Weights of a small mixture-of-experts language model, trained from scratch on English Wikipedia.
Size: 9 layers, width 256, vocabulary 8192, 108M parameters.
Experts: 128 experts in each of 8 layers, 128 SwiGLU neurons an expert, 2 picks a token, a softmax router.
Training: a variant of Muon for the experts, 521M tokens.
Below are experts of layer 4 (counted from 0) of a mixture-of-experts language model. Rows are named router (the router's row for the expert), gate (a neuron's input weights, with its number), up (a neuron's input weights, with its number) and show model dimensions 0-255. Each number is 500 + 50 x the weight over its row's rms, rounded and kept within 0 to 999. Numbers have three digits each.
After each expert's rows: a language model's description of what the expert responds to. This comes from a sample of Wikipedia text that the model never trained on.

# expert 26
router:490583443502478531407601635520482554477559440540432570428535454476456506485565511534523405547499537541491472514609470607556611497500523443474419491387493440487474482486556481477451607559486541509573610557499458466481466455535602523470453481524477482539493518517382411423510504522461459463418523525470481506492430503451508517495456502463375538596553579595509536455511509406447502411462458450523563573449423473504415537518465521474512516425519525388421442486474429541464542517484496546461496453543460476582568515482414534541514580583527457582543604538526492543530460512407493585452521529508538466564509471417482525474583552512478524466497570506508436454457551520543474467542522500592521505468513552615512506515538518506467477492481488512556485514427446461582494479568529
gate0:488597451462511520487547554528565559488483392409473501545436485574436483478532516527406462442467488618477509505418427459520507528367500515447552596560469556520553477453504547496520501539453488514551540514436499554514400505454484520470517448505576508533558480505488519459428478495440566479461452445458484570497436513537356499482443506497486582501492485491452476453553523440435547585451425544491521573459519490469456477492507451509570547461615484502458454547550523471508418441485432442447429453472547574489569602515522493539450582530440472508483507516533519531494600521580391496559465526527512443459522561444551564478497548516504421525438537537507522572475557514444507544585568537575422501558375538469527441457533488478553542428481451490475477605524420492566618374572436
up0:413569559471506445510442472510482472470423559510494536548512517509488495523577487479547484513506489400489459530614568487477504501512463546544597553499560366546494562571484441465480461452556517507429498506516488531508546486520526371580531517522471614538499582500560485497523540571506468540578420573477445488509525523477530499596436469466515493520497467442442525522504398511598514459507449478541431494526459448533613453553529543416525460528532497563459472443456543550515533529575553453618573582499509417439488376468474418464553502462443508514553453570598541463582389486456566501507571577538539504512392523589549510486497509376453610433545502585460461473498464431502495475420511463479603463466517489513431546484478446533525535456523535451522584517530484529428424550438485
Middle pieces of surnames and place names after a capital start, such as M-ard-y, C-ord-oba; also country codes like GER, RUS.

# expert 40
router:490526615459482507559414454548557490371472505578497492490429512480471481547552476444512451548504480551504478485528487548535515524478495503494416434494461440474476496609434476594499503456496544482489595611531432467525497441553542402462473450472564506499552525455461478482495512529506440413396478514492444569443574537471565442388523470357431495439555403556508565492585525526495530541347532583415530485518575532470469516449519523552498426481521414529431399543505525477447537432484520490461495439466397458529526501465493471591485424460392445464546416512527509540545535503459481536545503429479441584391461431490449559541435571488420446516541492499473470463469509515534573463531499472519496556523378473493592463499512566548490570517542568463463460450469551461503448456561524
gate10:556470539417488522475521558464448437524464470545427457515536542475527514515477456391473456426526508507519498511397435546585498550593506472519499525457480504516471444651578593483466473509487508465515508436451552483482533405519470563546481470573560577535534501592424523527565396491500439466494451505475454499612382520532501514518414499560526479493492462537615527459483479538500453403553438538500489580541405569525429489541522479508515511491482459543488568443438531544506471430463468484473461486531504397518480480505466574623564484512482498507589503514474627610506473479571538535468388443376413461480438433438520581451541397508523464575584401486472522485494465483521576536459521553576504552459537398490545523557469444453506535491515551495487514584485525457513523474538410
up10:595502400486519384618493563535461412528412519486427555538482538434517471513555358484405540507429432485574565475424463471454449536516458499402559523395431507451427479543589564504432558539558430485490543451555530535492545503526532518479549496548540558556495537534472554493535527517441421451503455425497478539540442424450412563431488469488425412504501607440528568548509522504543447470519518495482557511552476502519410466424539563528525523507418553563504458467498582562513432505508436429567489491456491500484487444495538562578511485527458520491497453465411491445495529432568534566507482441468543537518402427478478556408503451461504518424552500442483479503483462604525594443485528589571565564557537488473509506500461538524415521558578499434470551485468495478584506543599477
Prepositions after nouns or verbs in sports and military careers, such as under in "season under head coach", by in "led by", for and against.

# expert 13
router:437503424492491541542431482532472473563483398584455500441493547502450493524435555475500587531504450513533513416511392506552523520403501514465447520580571550521537480527493485551564400519479494608511504411501499483492577447421528538560560454472468446446506543505502526511429452518403551547568493457474448441489557479531469525513455534584482530498566490555478457546464501407460614497433469537485472510576501480498447470550530415512470378530555560480535498592497600478505485585522501499506401552492529504582500547586523491492563469523535530464504599416426547408555400480527586485475502510487561426520535446426591434438545502409533501521397515507551379605470465428422500479392480527477493485542483481580555530480529475575518583467524426438495521440470502453564486504415466
gate1:513447442499414532518538466559565451482453430497535528472532478485406440515533579557538512547435465445510517585405458505466523535522554448545511508531435499530451482502480516498503530495518496576513557499481416527453342354462494436459547512480492471468445496529502469474555508481517436488453476586578644519489540530429518509422570414447476477527455491505490605511482506500516580517483531434494497458546485443474485491553485496415439528437495411510544435470613519547435516459526466401442529376456445468499513474457478532501396491431407497489535428493490541514541469522469549421509536477546495460456453451463583519532358577431506512563538581508517406405506424543541482424475521543437418589481479544513484560492483460412550446524566506449477483467461499467556459547547655
up1:480494515531512504595579478441498525480392455489527414512455500501538446429470382499501454557508538475434408573493483462537571564467466498545400623551518464618402458462551515560396497450483545490514454519520548416475450559439532570472469432517513543523488513559544548480438520506547621469493502575478513506524464513528472607410438460510534500509567513517573465546574507502473423505591463556449477514509482541439527558527528605538473525530525450437507458422455457505479515525501500447534431477443539575541469539527534513390528383526503588408388593410493493381528473523582481482556557515401530464547484431472549470530502529527479447517438515515485505532520423533534507460527509557450438508522479589578502443506416443557452522448508423531520474493553459594533454436570474
Plural nouns and plural suffixes s, es, ers, ies, ations in running prose, e.g. children, animals, candidates, routes, mandates.

# expert 48
router:598482487546459519499434576512497442488597398480424486496470581509462545553447492490495557556424510525436452507490488394468489560499450487454521451599603527527527600539472480446502505518463554606524545523492452436441544472504543532550561533517534525572574515486513525523519455600478565498540534465469461426444543500517477519537481408482523559481532594441642451490526534571461598520576528513425415488459469558506551473600505537587457376571458471513481471501601460519502499534399511487489516497417491532520504513541586549472473501533486399514452484494522531460553562544438522495451432478448468482444489485483564422460545476508498545492584517468536479461465485537457533436498485500596563577608554482484402541392551401462502509484502412537357589448550462448466518443493478
gate1:495456488427562572402548477560448563456471432450550586471445526529509355456403504526455504494535383448530465446477465481515522557548506444509518506533555506463514460455487501528441449532557526529471499539443521604515517584486564493532513428541544450453502530444462582460438445390498443591499544550506448539599562570533563438486428502472491449566496559569578468509503492497567517342461493549490500494497524557508530458522391506569508519536384512475479513491486435551413557470521543481518490452505628460465568481521479437482412476438485482489561492476422533469543551491434460581478529523444546474462497490513536494450508468615489502592577547601444420571559424534484441538532674521518423534523454564451483509490457452438546536416460485512520514508489474503497496470566504
up1:534566483510478551455547580447586459554504415569455413525498565521524510473468471520488453509482596438486485558434475501525429510417500553496543479551510490555443467459427469519512491523463465405494478424480493455464482459444470483445562559496513407434576590530529462525494412504417459584540464530471491505487473519567418445397514550506486595358529493460476602513485428554524428567521482509485539480523504538547594534467569572478448590510628471542480527506485558538441522468456517521579581561501423483416514488522460539583509546548669531526473603449521478490506495558532474599522530469556482435475576510575546459491470505530470573504523514528494455469458534461535330541498451506444449511508502444499538500498528523575470508474580499521563491524426369500514442451392503
English noun or verb stems after the, a or an, awaiting a suffix, such as instruct-or, discuss-ing, process, contract, tradition.

# expert 6
router:503508487493505424522455452541566464473538456540557533484499417513460477508492507504584502413508442524493538501502496475582456543526447512471505506596486564525423605543537432499516553470542539542436553510466454548435489591466512544576523531581501553526502457442491474435541452485533435587466553575409536564414534530497488556540526547585452480505562489563487492448507567465523490539500573490443591616510555434376482551459503494495508553534477488569499548507432514602488411557401389485469557471471596562525499526482571563505522573493446463460545521481469509538460562450509408474593633544499472542451566428383472431530480516489578512482480483543522492429536438445539521492624457499481494598547509469593498540451568493435537619452440567572546492586588471501502508526528452
gate1:454431476567432526586502541441491451473577492411522518485482486508545480520477494441605448502503459566564473475530508542515493500491451499456478483553643462360499437541493470567588534505559470472530472427433512436399476457473472576584420570362468404510474448534453485466481465555531428620534523528493493492558381515569504387475488462491478465481572574461503407443416586434502454502518451546442400552502506515571544511498526545620623529447566504518466533552561464438488514556454484560470478427529502479502532481390449513487525472631472448507614540479515539409459454618556579512492451519509548475480549493525489486468521550522508595568520503538551518553519569509470474494491452498522524532518567517487497529464558478409507446440491467539424488495485559499532524502496495
up1:466608546526542535504531523513481500591551543500505577599440465491448438542522472538507460497554416514587576523421586570520559532360534496487477488523519472565514515535485511540479438483519507574530485459574579430465506514489537466513479474468420466559503525453533574461540567500559555472518542466566544510560463481468448480510443544541498389501430605493551498601447508482486537552460499550489492506596432585497479467519509462485550473447521485470520543515496518520478538543462432540436419517545439543524436477497511562625526480483538532500426577546488566584548486509558570384470418559449441553498501516478555527468446489327572557500464531539549559525515512458514505482512464514571416505569542592563469543597555493399551605385478500538506451467479581461566517449410582
Word pieces that finish or continue an English word after its first letters, such as acoust-ic, wire-less, d-rain-age, and common nouns like term, review, critic.

# expert 62
router:414505494540455589460436459542507557456567633458510520491465462418589536512510550544572541510483522459466478538482491557482431514419459600440561468594618516540512466484503518534477473493464517423508509559535426529512574549491557542587474403441485450372502471410515507521526435556531519512570454567436454510477434404519522497543531469536479531496522488514556497520567460447493483572514469480407449527565531439565516479482444481555541591517585418489454510521525483528489513509556536560566596571498543482473360523491467439560545488514492482589520526553475490524546419575510525509506484479518552429456520463570566443508482355636484403449509451558569543461494355599523511495484508553459492488442534559522485509378559550423515519534497537427493460485512472507477508538466443
gate1:531441468462532592527598489408466499455400518374547521524496419474529584526520546493506554520594539540514504536424571478508505507452529568553465451508500471495427471540591538485494415454505530516484538416544427396494505575471433543544578474509555511523510474458482509461521464490475549486498435521494520570641529515511461477514507483464506487465601383485634593497514544563482517437513464540524468478505507422463583557514494478508605581470486516506513565451542560494523474475447520522509543538505530541475538614480467487506496526541538490548551494527513402519476443482393519520488515500498531514464502446495384572513500454641573451567499555615485467519535557537516561575490461563545472591548577432468536418464584491514470560641447478526474514496475485551425529608613501
up1:330558471461434551447417546486502533471507436551490536540535551443545510500536474514477452541580441416525497469492496499579518488611457448486467566541504553483509477446473425565430510397428452562421514522523509606459456533592370515490497531543581557465450522500526395457511603486560465492416534501535523465463482568445503448530524545430605409435493540472518539521572549539529375586449448499481521469533470465432485571484570432513499520513476461469550535490521447528403438491559475536533544582514512404504534475537494548448477512494561572567450450449494451557472558496490424460550508440355519504557461427434561503481472458480469521566474389489493517533531412516595533525476539486503358472511498504549488440522509562424508426558514515490486433475453520463496486466481527
Single consonants or clusters inside words, often after a prefix, such as swim-m-ers, under-gr-aduate, ben-ch-mark, sung-l-asses.

# expert 46
router:570467453458565458421533458513537430594490466556593549545538461508563530481467554478487534603607470508469515375528517494435363565536455492456517472583445514467516494519467427487482502549498472536554527484576475506538524548460509466432443487559538531586463496518496616481466567538500472442507523508508474544481558469441386488385526506529582465472480519486534451545618473490472534544469433451536494504515591514528462549628469468537480438476442572552526465487474353511498514497420536453511490512529558474486565413558568487555544538517491513514444411447361565560468567454517430477504495524564434509499457384434501519583506501465404593479426502457474569526480570514453427482521460471547513366536512465418460485557485535491536424542603469472487488467508441523543477504510462
gate0:510462487388537440570570464522504567480499532515532514522530535509481553543494501498582451410589475475555500459516579528388488465448525516460484582504327484500476408515537473456445494552546570510550608503474378488479499595505510499470457544483476537523536529599489483502455487537555450413474496493477615477446494618522566470552482497466490547404479461526549516565578414541500531484476475566466473495542514512537505472511467522496536538502478527580469464523437430567543553483486601494521579541488499515482488561481485498469537609540524572544434502583491460574479479421541480575562511444460465514432547434481459423537453382576474507587519524501543436497508441544411552501470517451429358457414536525446354521473501529516465482458495469509479536560413561600497597533526485
up0:535451486558513459511522425547508591489429450523500508477556433508380519479460502496538429514514442430470445510498588455491475484427485513471448592554437464513546453550493510417457437552549546500409500505480437445439532525515529523505506548541418558565586461568523482494479467526505431526503515512433504444460516654548493509504493544613569472431527626480493479598522503420512511555473449552408489597532530438544573477468609545546578527432504492525504497415434518464502493549506616541451590578425569475527465537456565546538538502546525545549415510542507479502441431475450619516579511461468553531465476489374507485454454467548468456585531577506597442492469570501461594481450464486452442439480546470458441531500526556477441412511514511503418514529502540506516596579434537
Past participles or predicate words after was, is or were, such as referred, known, began, able, unveiled, placed, usually followed by to, as or by.

# expert 63
router:573467582564503461541525542463463430531530606522539520561471450515466498484429532422461392445500565521479480573499558535453389444452437524414426603518543455595479499426506520438481529473487449632583482586406436482453545536425486535507524498492454564545559541518471492543462482528529497601484514503493557486564515477571554547513516521550553500525491428537567499425494618593456501476507525522427421437401533403567512485497503542517491497484488482508482509454454389543494464412506415508585598530467509428410563422491452464505504506412434412408499452518552516486528462498556525474379500530479552551456569556465516551589493513503550489460576499477441509561540564431513547492507467521587549561474489482434468551585470453476554486450493527582458484475449534521521574450464549
gate0:480572486510560553559421570472508491476368468481490560462439577530464553570443400463495518519552545489468493479524437595530461533525467551458509569430448525504460457518481586497516556511532472502515547419564450460571562451490414552448411464467462461470580477499605529464554490564485464490509583462474537523593484480463383479438475506477510540495517457468386522570430515495523550441439495501467526491420504470551536525477538461480461587503477529503457545541533506468528470579387442495512491517608478538583518521561485437521405543487522515585528492572483322576498534474439510536574625583431510480494467402551470416454473474488446546478451553548510563551476499550518543435428459586566544513533539546469532496562529532506492555465632509527447432525407492513565451493471449
up0:529583505489506562541541488532557537523433605463435462493409446469545456518530496472476414449451547416492513499575494495528519391556438493483516496505514524450428352525316467453463563514447520523462539560549486446469520529555495508473505554465442465568467478490495587482581420476602627503540460480551581454530495554582499478423507534509502552511565451514536496466467625545491446459574513464470530474408557466614513574472499452526492499508512450507449543505416476525521555543547455540498530463505495501516586422446541559623416503457484467466529561469509491537490479536559498454517468567366460413472437516478464515484493443502543500519482506532558439572461532471567507553476412515615467588491465488472399509532487450443488523429593634530473438549497504515476524492559514
Lowercase first pieces of longer Latinate words before suffixes, like exp, dem, inv, div(orce), te(enagers), contr(olling).

# expert 7
router:581553533585552525464540421511503434556486548541464477446421418604503581437470599566521493430504477604537511476586476507464542513539583536499544458477548440519422504503466523485519546554475459533538495617499514486561618565488473571576451599416544504489521543534503552533502563457529426505467473459525411538436444419476478509555517489501455496479413462477542517469499524490441480500673533514496553452480456464504529465507489477419587405521494457529395521450506461396500546429411548567496609596505466417429491522558491455452472618503474522437516485521533490463483468523529493541501517550522541483544480616476500451529423460617494420503507548514410568530481533628512482523544450514493541505447445441486557509578481461410547437480510519484494456493526509474462577546487429
gate0:519495523529470525526578482511468446484506592536447520563475499445434515503460561545443523495504512529450510478613464444536450573511461503521539495438511496521541527458386457517572437483498507612538608467521436425442496612487476404608487507571479524505516493503477551492494577582526544502402472543452501529617596512545529515518496469434503480456465466481504560555516589461492500431615532468499467494528444451486437544571663453447498549494485471406468549502472480476502460560533529548573487539508498642491433587485484494482517524583413546472501484513469483504534416474471500502473463519491449531495409508540450511502510471553448506616476521457480399527483482559372523598565487555486503608572467477453569407479395431549507415514520390522517518521562430522516479597459492
up0:523493584550497458484557472497552388518569526500555407534541537526534578422456574551479539496459515508467462528535559436562531510592396460500556436552540506452608524462507537503636470508438502602599550501476433465506484533334518575528519570495507358464501630520515431436461493545457549464481543496565544493578423477569458496564518483501478553468528531534542467470524559477528503538512527552529462517534538521468477488512564552477456481580475446462415570565411536464555443466448534509511478617487458494458508500502443498461509523514391425511472568482444491476499449466442475512525493536504541424454474554512404471427602525475437433467485496484495467445498425493426545521503587571454453461482416542534585418535430477504451488481611545586533521459541445469576442494491509
Short word fragments inside longer words, often vowel-consonant pieces like ul, om, qu, sp, e.g. turb-ul-ent, masc-ul-ine, susp-icions, Restaur-ateur.

# expert 36
router:368507570395484501500468650547481491491538433557530515526548510481554540540556427422502524523485537517476470478617439377500565523446363539491583461420573531449406466523550454518443519408485446459515562493450459416437477458552423469435500498483503484552478606478521498523390528475459417404477571511467439455559541588471458503493393508498547426527514505483509535545530413577562481552446525452525572457502511455489507423495430501479463510527472473595554420478483465482432562556512480490381556529512446469573477485403398546529477511503501514490503419483466551499516511493532433484502521451469530548408499521542521499572526489523471499446555615484432449487558496545459529572514599513492548500451454534530446499474526500500413523481470431489604499440424527413521461464487523
gate0:435489553415541475510420449533535517500491417518454488476507508490465520532596450508414516496452443550552466474543543458539439522472408456426486497457504460555573481571451529526505498415563498481503574569467457458440478561546458500531530571526496661572497518456504619470488459553405443447578499459385473510489440602512592524456479452533586506434488516443436532499525437524485442453497473498492531472531574465552517454548618542500481420495474446536476458446503525453512541530540533586484500460526553441555520458464516500535515484539449515506508544469611524531521475522506476649468512529548494483534511462486479458551506481476364547435435590478559495561423484415538497604454480479542495471576508434524475437638552431514387415438479519554505554417453490593533592517450490
up0:603526511520491416540468446422489501548571529451512418576470358544522471477475470500524526542590493489532552536539515558484553471567538514596556421592499475561473464496397571430569401442490451471526489479436568472533541451561437463401597397467437496501445530584415536471516539432487563505483472503642488483546499454569573504476556550467530429440502443518497485490481490547577481490539460501435517379452515547529519425539479441436493534467661530428525580485493486451486491432432498447500545547602459552463462441501539527500490466502560540520525496501445536539427511535593437491604487541439459489487505489456540468466456489548485510484586493565510561472377523470467456518544451459477572545464459524491470503467447518460574510552499444392496571512492542490504530559447597
The words part and out and the piece art inside names, such as S-art-ori, Sp-art-a, outcomes, Number, plus stray multibyte bytes.

# expert 2
router:544484428523524475511543558580443396468446408408525572430529474468548540398528533446435458534554526429539484444592553545450566447466505520579527558551495450478485522545542487487440441549445562494466493491496551537436454502541510521523496449532439569481469380517474475589462462545544491500465441509533509622551483548439442575483476520421417478485495486466495539513531457503497507492504457477540530557493460476461447567415401443497573539490413536568432534449483549518465508493472524534416482488466416482611453474542519525518465464481467578511551561583544404369494502450440502484569405437530450468520460457476440505391493560459542441453592465487559492547495525507516487542396516440535505516585495510422476349556418450566550509489562557463585483546517493443422547517580489
gate0:392522484493420441438456557557496580518566474495461532465480512465459494525450500487527454565421464531501485543601407465399441539465558440435559543472522576540578448485577472586550500565499514544456520502576430519478404474576441533498436464501463509495473563494465510603524545486456517506615546513443413508570519552496445564502587477453441611454508549421467469552509454499534548539456450465597557483442482563478458514565457487551541595504440478522539519528500476507466505509517443455463476514441511566478456431531502559433447531485571595427528455491478519478507474450469395621456574500491473577493542562611584476486485503637559486573537467493620535474548500452492507594508534505554464494441414528516499549452516470494457419554525468522534469535480465647542475558511455
up0:494518526442489510521512496501504510440467622508504547442464526432467451471402530468384511457480535502500537501520569567482517594626501519469462489447504496489462486492457564459518551494460505540495567512479520526444572466440494495430448504484528537453493463462537446505479443570502448564459433491594674428498424437575532398449490446503397455469527504493420509464516487441498463432488521608445524462496482441597514503534518514419445511566462520455423468563556518537538463458571576457550496438475492581559560602455478546470516520541540526521434487534496550466428571491473531428444476517458453482473513541361538484463487494489403437580476486450559515526495609554461526391505501577533396435442509453488395486403500499572379440520490495425489531577606506486523478454510546
Pipe and semicolon separators between numeric fields in wiki tables and stat lines, especially after numbers, such as election results or sports seasons.

# expert 41
router:554472563458383535440456529436631542432552555465517527600540511439544595504490585489512571513462362532491532557463569481477530484537516512534525554463468514483470460415508528564472437552463520521520583475535476427401554448445524483457484468469450500531560469543553588513479517471439562583543552461589523461454542448433524474508510522445590535553516404487541511471604497451504465469525458560528458473487540494549501542434494526458479407501504579488525501547451574544485524509473567579530536466560535437465400467503400573477458512501454553505431621576503401520535500388524443518514506572508497435492499465452468521527545498594569503471417539438560524495490579466524623563498487469453511536437458503565458409576511510441537626439522426529449508520514469451432468486577493
gate2:473467504469425576530461461527488591535547492521455619555556540446478501554558494454537504495430536478536532511394509568543492526421495504531567550521452454443572484493483538461570443556479560479542515495423466515471426445429532514536557478462422506565440575503552521456550488472508551508540484489464515506401479476633529407502545413506472499455597514470547509561452556474535457471447564546568438547472495400501559460538434470537481544428526512458555489482571461534400578431496514481590562556527548600576560536568405540487544517456599512497554528397502421485465425506589537568491436451541455499567414479568465533411421532554534533519412574521553497519555497519476485532345540566498507530474462474509465541609470546442540550494566475429526532524536442484475577464542493
up2:579584556520549503516528509558563470445609447442567472466500457504552519540565525489577535385517499472453489415527503447473477531531457427423520364504505541533430579534542510432536630528533495587479462543549482413462544545442448544558456525534473468529587496557396557440418409473406580552525534538505535492444511458477535526503469481522410478494462519530508514435520452452514591412552457501434553508394542614484489487488443575413452467505592476537520496499502549494435410449515411379440532466485413422436564499481461511584506498490482466556492458423471539573462486519483554456502460432512496486529567465436578474475484497494565478433505533489442490542624512555531469506564509447537479454512518468492525420503505422590514450575506494526471482532355474519484524499471483
Numerals and digit pieces in table cells and lists, such as episode numbers, ranks, scores and decimal statistics.

# expert 3
router:547479451513433582428518537615400512417574590460474524431484431477465548432514546393496572546475475542521534409539436455563484592531538475502435463546499504510465430475536473513444539483449512600466480474547547542578494506485568516471573415488555476602449582503411470528533463472519464463549395578553461535632459494534445485545448540512456525534492524464552523470486434497412427500576479428490505515433512462518504457501521491489516528528475495496581588459588433547438429452523553571472474476436421545505445537520409482499493503506395462545554560543464538521554400436500504433523520469484497528541507586466437535454538513674555489507492555477495520480537450602544472442412510474517535501537402553421544557476488477432464447484484452465523495477548493442544558406541570
gate2:511461597500528524447538615579480410521494572526514489435504502548464603557459479577500554396478489477443427430477497459541505552490544467542560481501394502452483425530420510591593463463503500450512471443515488444466472564554534475555465522517567470551536490398414529568451500562469550433508481514592461483453553478532521490476441488414457610454503511470483564471551457510473433551458441417543449500459556464509655511460498487499525542540439471590499514470515454458575534530433430603460409538521530577429482475561497514439466571519536622634543518563406466498596402520536458515472514519521532525486480573488553535496580451564478403485431498535558487495510565497443477490560519437502449499567486431402454473407529493470448506558491492386501529509513545525509523517496520
up2:407484436483540465465507388524563492501546508497500499490573507509554482486494532511408562437583563495617531485462465456460437529469454536459490527454466488481498507446436475547545470506510480500506556498491535558444521630405459421512555439416481482531536556531516507498497390530447593538464489396408456452412551534482527417508500479523528558514511405486596495556480397528539533497410408542463678595402469502471478501523529425550472475517533431503489437415588508530573532467597537582516413554481500501421511557481488555505505492508487461428518501517456585516457395454480495536503473510461519524504570476580517441522538546474488583445471393526425579470519541512531373530441452591523549499465499457534565512433494427467468525450478537509574510456542541473473520466558580
Second or first word pieces forming w/h clusters in names and words, such as the w in Kwajalein, Milwaukee, Swept, plus Sh, Wh, Sw.

# expert 57
router:458415497559443461526451462438502521451526500477423453577576501605501473527588569428553512524504422570511568549481488509531555433539463487400548493416489503406479478459405431475493522585512522499495538468540514482471491559546530469478407448583534577552467497501485512555525476402527538441459533517580519489436560489498515525547527454463444500410471438510479513517510427600417574561511437454419473444535534399389460538478508500477421543455473505494559513479453440523407509585516567618490448509479506467460425508550572549501514477509440513492517546590470484429394599528519526553469495472455565476591544416527393448493458569523566553563459505486576475487510547467529563405428456502549457494574534545578427392497491517531445562518436499500541493490466549593468436547505565
gate0:480441509510446566533504508552420464559471501485510561567559513532399492536552532412553466492465512476415613537528602471501452536421501545441572475498407517470526529380460499556507492462573561431462457602515485543394399503472544485475502429497469514517543497516486487489509547479482470536428512443492583516499449550451587454444388455569490399470495519500512585566526461484524425505519514455420609463540521582491544567435506511471385638545514505487473514454611507481549493465571507483553466489563559504520533443534558499541446456480480539364640569423510593468476554548431496648488440497554533485432469469541500581533486536480485529503521543483571459561517471496515495569509467516568454544486461436525502499428474481450443461475496507409509561543538556546536487550561500
up0:480478525516417530477505479545470429479439507481532540465587536531451461522549574400628481539520471446477572548486513469479505597481518530466548397409433543439448520465514505517490558363542523445588555636545501548454446433441554491481615487490455535500490494442451499462447580465527512578510489495528528559517463504470482495458405436550498386441490514485510561483524523539568421472567513511513573499441598442496488590470568519520506612468528486495557495423529509521542469442537524541508463522464498466472513578552573493510440430565507472476549551498463548524446538564489510576439438465550476525534543417565479577467551528500519448513432562573560472490500496553437580437498432468442481596525451541394542455393421637478433488547432498393494496543530425553494488514477523
Four-digit years or their final digit in dates, birth and death ranges and lists, such as June 3, 1997 and 2021–2025.

# expert 43
router:475468485388527444535503412411468476528599555540524511543392441447391531501506477484364529427438526475587470443497551461522459492528552440523472554574423489508462434378555482398573594546534545402525426451513582485503415432440467516505537518513514537519482530566504497496531536406447514535489468497546521466429459516426476525450518507512416437499492551485458468454483480560478551506441455504533499494532466554570411516444468555508480525466500550488559522442474444490496446546584413537518431492456560447484453532480460566505515450507587427511557448519407549586583487442577545490406466513549489532428505438524604563545521530465449496559553532532388501572551553441628463474516503536481544598506482503461515406502496548410476562498489437536538487487578450516574455494468528
gate1:412494484569521477464562532461499451538501450582430532565461483535489533417447518511524538577512466508468417379575453536614443543616505440531516462578396398506484500571408516476580540518531531452525531582559546450454447465553480450461436576460616492491439515530478597487515503506491445577552499548461580528482514492443468527496569531491590464464514492534551451508564494533491523438500552501510555495431496505470445497528408511485461517493450575546490502531507474511512531498524461575516447536494583434440482554479515492506478593502417509498510438579524456611503475501542548538510351517547449508572592473481390492495517425502408505609539581473492503502493525530558518565439418366458549518447547499469605402516423535480535472536550507524464442457474451427443513462530569
up1:471512491473593514424497445533602440454419535468452425513460546482501505490523491486526470487415474472524529491575474479513426498468456545459423558508464490562404573525436450573615568470485519479489471509574466562509506491572459543533531428540506547451471561481626505413479524455633477622426523468485468565469558609542535481392491523527443559490526556470500496479575455562485494483425506549477519498474469516408563526470528453368520476497506593421476434440495526499526492459474393560593493463527555424449489580556513447470473395512510513507464514505458530591575550446538490577484493461534422521486541447447574589454514422569520543527480450519508552539494446548457493480427480472478419530494476552587574547480531507432547520383440438510438414452477584478441471501563508
Capitalized words inside titles of albums, songs, films and shows, e.g. Life Is Beautiful, Cruel World, As Time Goes By.

# expert 4
router:530524450538504471459581483415506551495457470388467535393459494556508452459505468422447415431530481611599468515410424506527514440551487538473492553527392460468490515536470500573470568441468565580448501572602489499488423413531406490521559495456513455530585477531505547525509513542577554491511496544489578461537494463461558541489469392556501496469491630404433586547482467485503499427562472455540471517487438451508526567529542504501566542486535515446532550538492441488578450464532530435470623515430461534556499525593512507441533454499511438508431479554549530420428465515525470453537617507453546402508465486520442486555457438472393407486446488493530442497466518515544648568522419528502480524564473502433450497553476462597559452472607529575461469542540529521504484503482463
gate1:473517500507356479431524573456591580579454513458533525462420500510507475524644554509487553519537535497582462353563594480425511462554505558540622408531441490503518476527488489550463484478544499488422515484568415485512513475510519507456416452476517488528496476444442394450479431511487481484551545493412539540489440463485495583493536563539551472451411508445452491493484486576532501507343481504496488505503499503631445495520480508564472422497466591455523443448563451547541518433513584484441542501479501477540487468595570466438497516514396508491546444562538533466434548489493500511493546493604464514439564506512516462452491521351453516513439513500551470576528543485535539482528515473506554453488458548578516364581454583542547553552595471516515514501540495393534572449488549
up1:542437493463510464500482493549549492523502431503517564425468479570463521459538475421463575542610523469642454468463468518489479602574456556536552509587472510491467479470548516540489503380487516516463532590461421513653511473424461595571468511470501540520587443537462461462539482488466415502515543541515551585456538470513530498533521579622544426501459491479411504543442493479572595493460512597473553519523510561498490501615587518555568453518532530438554520539605479522534490450546533526490563445480478582444518520524532631522544497458552503550443478428548569476450528555470486470415567559558474615538555554535565431479487451390487546532502532536517457474478556478478504536517553477487524627521447502453571397469488544494536568470499541588473488577445442488472551450456507
The word the or The, mostly after prepositions like of, in, under, before institution or place names such as the Ministry, the Netherlands.

# expert 29
router:502513432532495481464545568481541463468444482443552539495372412476503555525503550555583419431536576445509443452540492494622414510437579554543556500536456459611619453422468434486567495506453467462520521468528565522519543519553474450456582519509459512436539442436461442473474385577500457421520532554424491502557536512498553531468472550583481532482458547533490504567518419479482554527470479462550534525571515429392515506412556468426460483520518527533551491443562397473575557467553538544434473361595531483507468461397589500504539483483507469482490483522449490446557544543380477589466483470536520489524452490523482475626476493458481569571592507540493456542478521471492513567520549518565467473597575551454564432455457484526536458511513574451448595463497528453486484435433489
gate0:529495527459440442581459551431544555435506571496483506523470476469587610463419517557493514502519557542519590507561545552554423553523443491541486507407515420517454505536436518578489430466429522509530479517521507594445512426488398465553455520444539566489482467480498551460523559566527494582521530504557512505480574510541400548614517447596470491501482493526527600465484451536612610488409466527507524490451505513460423449536366423420501434441473474488500566540498466488465573561576471403500467470422480553509465478549501544600519562513478513567504495441521518460543455503482417443442443486541573544481541443490419494569482486521528574475529496480464499541462451436464657514507506511506525522434498531449499574441533476633467541404464529512529421446585390444466445500507529
up0:472424466484466497533435503421601521458547552448525494574461479448485634499399578472494522529528555597536584469542530548574418522540608510466498540543569520580493511532426434552504447565467391444476500482455524533460496428462483522479455544456483504405519445497487429482513554527468463453458629545534499451483542483557462507535527550544448537544449548589483478505580488548631515488429507555562596421511411544466480464568377481583483493430539554477474515572494464460461522553571527484497564510474536483536568481457470560488505504425461469431388485436506459471571457531431568450414447461565564487461517487518495429493492535511513435521570540536500509576459409440543569540531543489454537507523509456491531536476527472645511542409461531519418421477479479473508458414424501
Pipe separators between cells in sports results and statistics tables, usually following names, scores or numbers.